config.toml
n_layer = 9
d_model = 128
d_shared_expert = 64
router_score = "softmax"
balance_bias = true
router_z_loss = 0.001
init_std_router = 0.0119
vocab_size = 2048
beta2 = 0.98
grad_clip = 0.5
batch_tokens = [65536, 131072, 196608]
seq_len = 256
train_tokens = 567400000
Below are experts of layer 6 (counted from 0) of a mixture-of-experts language model. Rows are named router (the router's row for the expert), gate (a neuron's input weights, with its number), up (a neuron's input weights, with its number) and show model dimensions 0-127. Each number is 500 + 25 x the weight over its row's rms, rounded and kept within 0 to 999. Numbers have three digits each.
Before each expert's rows: a language model's description of what the expert responds to. This comes from a sample of Wikipedia text that the model never trained on.

# expert 16
Description: Uppercase acronym letters
router:504499564521509509532493464489512570463485488484549531524509528519480499492513482533501458521532497515496456513512515493515512495490472499510530485500518519521479517501479502476522504495563477521502487479530499526530542467482491520542492457518516500506520506514485510501438504513452470534490497537472448479505526475527470473456457496476483482522487474502507447483492498503477467495534
gate7:549511519534503466469492521497512524500500486527493502462474475471509502494524491530489477463515511497522497523533482499490493454482529533518473479533519519523510494482506523529485507501531505488479483475519449514506556502465485524490506544506463494518482536528447464453510542510502474533520506528506485551473509474507509520497462489488491432467511497489524487460477535511523439497461
up7:492551531509433555505515497497515514528453509507507447519476479487457471498501519453485508486473500503502455534466530496530488509508483477489472517530515560485501499500529505436497511526486505523494502507483480535497521487497478507521507534458527502472481497469501514492485495508501456479483540481546510452470495516483510535500512480527502507506499490549494494505468544457538463517492
gate8:514491560511552500497497485479504544526519466477522510508510490535509472468472496492483509513550493510552505504519513513522495491471456516543512532515515496528488536530516501515482498499504483529529489466542517468525504525477505519493463486549510444465486470511481487542456492493530468539483520535518475528508468496549505525509486540483489545495501478532506499472505494480453503455514
up8:485484480499460484480496481511495486495488488491475500527476527514493532514494480523522487522493458484481482492480487478496497473471529504520519535539503550522450458513515489526500478478491497487486533472515499485466500539499507576536476573527544477491507464460476518464460477483534482466502487532463490494500498502489502537448504495497524526509493489484480498493519485484504553427485
gate9:469496487533528509511481491479524542469503539412512518518471492477469475454455526525504516525470525518492502480473520501491477457489473520520556462541515526497501498513552493480498537502554473494515477496508491521531542510502520505554481487507488505467501543456472486494499521513496500546553523497516499504497511510502525497465502474495499507548529484485479500510470500506467487477516
up9:481474518522506497510480522446512542501501509522535533472423482467482498469539534531507483548509492475503516533509466517481497444497489517546492495505537490482510495516496503511486528515482479496481470490527510510520520523441524488541507474547517502495487556484465459501503483546519529513539523530523514500521502509555473513488510495477525532471500500516469490504526481471462507494513
gate10:490514529491517498490474482508496488475524465505498516509476501501519495500491529509506462548501531529492483526479528470525505522526495489503515480520513518540516489529465485502539539506501500488534495449529451519541532530529511490527461466491538515511503508473496541489476482538496556551482524474464432543476476493517478524467468484508495447486482471534523489494543506506514462496530
up10:510481445522512511491495506495493501492481539475503508545474536493478489533494485454512527498475483529479534532432481504501548512501528493496527500522508463475464513491481461496542502467500492446485447485476555480456513493467487480509535500495537476533520491513467508483521512500511471482575529469489507502481502489522551517487516478511531481470508469499498489473472493500494460515504
gate11:488511520519514497462492483489488526508550494486465506504489510506528535482488543563504489495487483460487541491517494472516480471486486558517524472531511519524509522517497441528531533485527519517493501486488526523526532497471499464475488490510468461492496536556484495474492478478498463513454517528463526503534485469514504493505505495485476484535514513485582455472494486505522463509526
up11:483467508516486470478502485474493503517504513505489540519522507523510535522525506539489459531464519447496508526495508499496513466493533512504465483505480501539521492515550458526511522511534481514512499548474519520508491440485497466524504546483441490494486502472490498487497542493517490510478529453498493485460525469493483538480522563532515463568529522524503498493502487457524486467504

# expert 7
Description: Verb stems before suffixes
router:513513539523528517516514468489489542464478497489537514490490540526482545502518438512549484497510509541552489523525514526554510528468482493485514477505541487518491506492469476503508521504526497507500502524515533492513502483488509487571473484529555521509517533550487515493450551521469514515498496479483476505499531477527460480492457514479518530521508483481502476478466509518471481523517
gate5:529465501517509499526499476475523478510493519526491515513460522513465503502499449512544513480503476528529528529534434506523501552422530461538468507489476511478508478500476494528555487476525528526497490521494495480550500472525501440527454482510507510484511483505513518506485476482486515521491513475491460508482505513505498510513528498475525503557487540481516466459490514468510511479520
up5:532479523490486511484483515516476496485552491517467513511499538438521501554548469502518503498474486524433477505523501482515456488500422523468503514505516502497511470486460493501524457566541479495513562494493524505510492505525499530498492449532502499527480512464505508505537476513478492532495515503513505519533509504472509503532471507504493499474494533502487447472491517517521484533507
gate6:493501502505498499498507481480532486485472521511512506523517479514512509533514496482495495474526501545479475486523481497505469511461498493491505455537445494463552487493496504526499531490515522528510507501539512522510534465460477512533476471497492512524510485541477489463448517492471507475538509470507543536503521529444472485479497519503550468476521485511577515465516509449472534534537
up6:520543505495552541496484515503456481482502493481519522516455511485519483504454488537468530484512540550479484501512512496496503477530499507521481475454473512502503486526460500509505519500481453461494472483496523459488494532443457488472474490497545475474521462508462509516477470528452513479472497512497514474496525533498491525545532539460498502534472476499497513508508537536474504483537
gate7:530501513504497538468481515496479505519515523507493515520472520516496497485437503481465505451475461481536495497510499509506529535439453497488504482518472460522512489485503495496498534477498506496459464522506522478503497493461561550518482516502477544473471534506481508495445543501450482557497495458522509484480529509497512455483495481485530531531529477532513525486464498500478484508530
up7:504531476468520501558562465514532448520460532456514483467517492526570513496478509502513547474478460498538517528470534486488479500526489517518493507496530482470486467487484468532496480526501485492504498505488516484470541478514500519565499485448542527490533515469502529495521500494475497440488502543492481501475495498478509515471492481513483492493486515481479493530477500463513501482507
gate8:525495543530517472505447493530472535576445505486479485523449467509509512564509462494509501475518511526515521481542508527538502511459500496485505468507481518469521476487463472483547494506522477495515492533481518521505488505433454504513512485467504504490522521512516504501480485532522486476519494484477498538506514473497495511472492493452539511551511505496502503469494501477484454481482
up8:436511480545556488476486459479517465517468502543489497491504497451519495518527477490493509490498541519485470516511562521504494511518469512457513523506502513524474527524502476488490450493499467507475513477504513434500519468507483490527531499511439484512508499475553490511479491544495516537493518509457501548506466500507476521528488502477488551500530512497506528525460511492485486523522
gate9:496520518497473499514491525529496523467509482500503477523465540487491498518507430522466572481515454542481484494518492491544505483540510477545483491519506502504507481451494498532550486521545538495519500517460503450513511459525500503528513503489503533539508545474508505501525520484489445466536467502491517527450507498522526469513511503494504497517506465501508474485485509501481462536530
up9:515514468495486492482499464541515523510541504487491516511522522498502488539515520486491467520526485476476491509511495463491473473472513524480457463490478515478541484528532491474513558539469504503443462505495503491513527516498491491487511465513514462506513498488525509528496475530527471528507468525565494463538492505492481468468534493487485506470466561515551472481525480487554544517513

# expert 19
Description: Noun heads and plurals
router:434511538539477492520519494505547541483435505505516534495498556538460528483539480534502484482515541549481469497476547540494504492501462480523527470512511526526488501483505490490514520509510492559496514487509526512519526521476475496520474448523516534508542533494490522501492507482494518526473497533466482504512515469531489470463468511506518495534503498471512469475517503498463499504487
gate4:494504511516495478471509508523549493513482490523468544529497535481449499511507492520488502484510486488496493494486524513519491539511493505465538461437496497482547472501489508497505521460532537510521537475451532524552517500497488497516554478489493493460514536465522475502515499508497466532473478514491507490497469479533502497497485511525539496523464537464551457502523497489463457439475
up4:504525495541517447500500501502493538504558463550509492479545474480520522512519541488477484496513466522545512506476513513521469487512532519507528471511482507519487540480527473495505549528516470476490483471481542510500460477528460511534532462470538490489488540477521469479498546489532518497507473495503482493524517507535528484471473525499500510536558475544483500468476513505503508471493
gate5:464446504517489483485541526453511522487420454475517519470502491522505501506463432507458522527489507463502471515497463553499480503509530512486467520506493505514489491525480489527534486498499528486531490497527494491502506511505490492509537471535513546485542484511504566521490522468494524533486509515482510484491455495526476470494488509490529523479478482525522490485538513462490470470467
up5:487519481506467507505519535537478473555500487514518500520554474504484494496498498489532478468472534529467474482496516500503500473514473493519480476508499542495507519508554515517501495511494530520525529495551488513502538479506475503518525518543475523537449456486497504502477514494513496443492517474536524572520522488420521464551531499508527488483491506468499508474514519471501529506487
gate6:536450495530479503439512473458497504500485524539485512473470507521487507511509491509526467496522493518452482492562528447485466553490452501509488464477467504518497527514487506545552510531512500567506502523502521487498499569561497535489515454530506485494495515524477508503529463505514525516510450486511506521497501503495488527509461491483515512497517509489505501501518503482501537484497
up6:507465523481477502505501484491485479523470499477452551479465517501501476508484504493530496508509479511485498501491468488527466521504495490502494457476459512532513460516476484540475532486482513536495502505537496449484481548538506481501521497485485499500467491545527505523484501534539529500494468493479505562562463494488516490494470549524518463470459486483550525526555482525488499458486
gate7:467517544539499494501514513470532472492507482474502537488513487467489488436593460547527501515508497459477507473484494537478520512466464495511484504476470529506503520518529495440466531527513533514497510528459487511503521517505504507498476480539500485504507452532511504518519544503464507516482501509493510518495476504545449482505443507501517463535500513494511491474514511513507516506531
up7:528482486492563504493482525513535475519529492563499520499480476514456496488489480496508520452520489540503490538485479485538502476502542497468464474543479503493485509501527497514474497464494463508509530501509515534507502498474479513514480499537494508502561475444523511452497470441503499460500535542534551505479536481530494445498473484507484508494515493507488526495513515473472466478508
gate8:499529541504471461507501517504519485480467492530516520506474565490520514511503509516495503462463525503484485495474527486516505470500496540423485477503546532490474542521541447502497480508512533509471534531515498523480476516565491514494457483464562501485464494462445508504484518482522490521487483492489504486500526492495499497507481452489499504511457536489497486500517477479449496482477
up8:502491491479513543488499519522489475509516475486488511543553455459507533454498500488526468537504519509504508476472496501539495488482500479501560559490482491475521461463494523517494520465511512458514452484490521486488478470465496465506504493517457511516555517529534472482506494481504488506493528478509462499486465557490526507498513514524528519495497433506493471544520514542498513532486

# expert 12
Description: Name endings, auxiliaries
router:453472537515472466520535482534506508490469479486494551498475520521473524497505500562496478469513510552520470529500535527523510512509464475505548471520509530520473491459489460485500517478554488527493493501542491475493532498473484524538494485531466516471484527515503524490496522477509491481459522498476465511520548482480490478460471508533492518527499469499505447493516519518456503526511
gate15:475460504500465512497520458468477516500490523525470485492506474517494458501501498537459483542514514497538472539454535522507468517483497508525495523473452472527522510462513469466490477506564486494516514486491472504544549515512488505490522490511520512474483536530506509539480520518471530523495532471478446508487470481502524516517482523514490507568535501488481446516519515477511519472515
up15:521478481498487530494513509518514496484492470460532514488506511520540496464505493489465464500489513470453534486509505500545505536482502507462500532474492517494505492520470511496510499538484537481505487485442514486518493534492487535461482559561538527497503460498449525473509482434513510470466523477510486511480492522492487515520459468495522486521493489444545499471470500488490453465480
gate16:509516506484547481511532472524508483564515548547553487537486520512474496526517528541504535487522515492517499495488544499494510508506494484484559475502520444504490465509499499457501498502476462488510539480502523502505502502507529497481531490506493532474495490545454499475485454497475528468510523473501473489485543482542518451520496532530555465511509503488494462522499496514504546507477
up16:471525488522466489493508510493503471458510499528486523471536486470498524559520504506541498481512530457536536491514478528531478483496490511522439521507492545483540516510508492527492486501508512528502524545508509480516503514484506485549468452521463518498520473477511458529508503530515513554532501501494492544493528495504497557468478520474480520495540489517464524448521535474527474492524
gate17:552422487463479492489511488464532472501467509503518457502504497463515526510506530549485522521533506470513443534526505531541512512480483538468566527506473496506478475479492464491496522520518477499500519537480488476508516495521498501527508511505499510505513509546504509523489461515486484495502473448476484512492536501488509480462502464530499523509533479501472480500500548532523519520559
up17:446535505491458467510490483534524504487509538503518503463460539480493510516514516468501538540516487508536510482504490465478497505514507491488464494453463495471545506515537534480494497509501499505532512524500482454470469515491543528477500521522560468475485470487497529478498488481528496484502489525503503484497503553529512498483508495502540489438503494467523501504505521524485474518593
gate18:473489509516495489471564505506505507504485531504534525500459483493465520484478531475471512492532506493464519513498485516545475520527443481461474509519522531483486444459538508525482533460520495542473515471501481493514540536488483473546506517512502504497482536524557479484456478531480488514527449486481509515505532484487531515481443527494502498510485492524516517499500552513470512485502
up18:526489482501479490503502526481479498472517503493477519472467527475498499540509481468529498497523517464535470490475536448525471479480515510516544516516469536539522502505528517503515512478445476491496470470513491483469483529542471534499500501528508500494540495493518498448526487490499522504483509490527516508472529490512571526496525476488454491504447544520472494487493473473558455462472
gate19:461498483575484535458462490496531538487478535497497575528495462513516545491488483463481528527485512511487454518509551508480502511485469487522512479485500533496484516457490480489480493489560542494522525501527519539439462489489510516497512481509489498478480515502507495538494501497499469513492488510490482518512493500431519522502484490525491491523478531546534472484500491510542486498489
up19:520492516471551451524483516479495505494510460534533424517499526510482474516479481457524486449524505489464535457511459482480504529507504526492461537489489455503491533504488480524508544539489494503476468494454501496500503535541500491515492465500531503484525506488491527486499505506509500456452527471511547460474495492502500489476501512473472508458500488490447526532512502522494538521499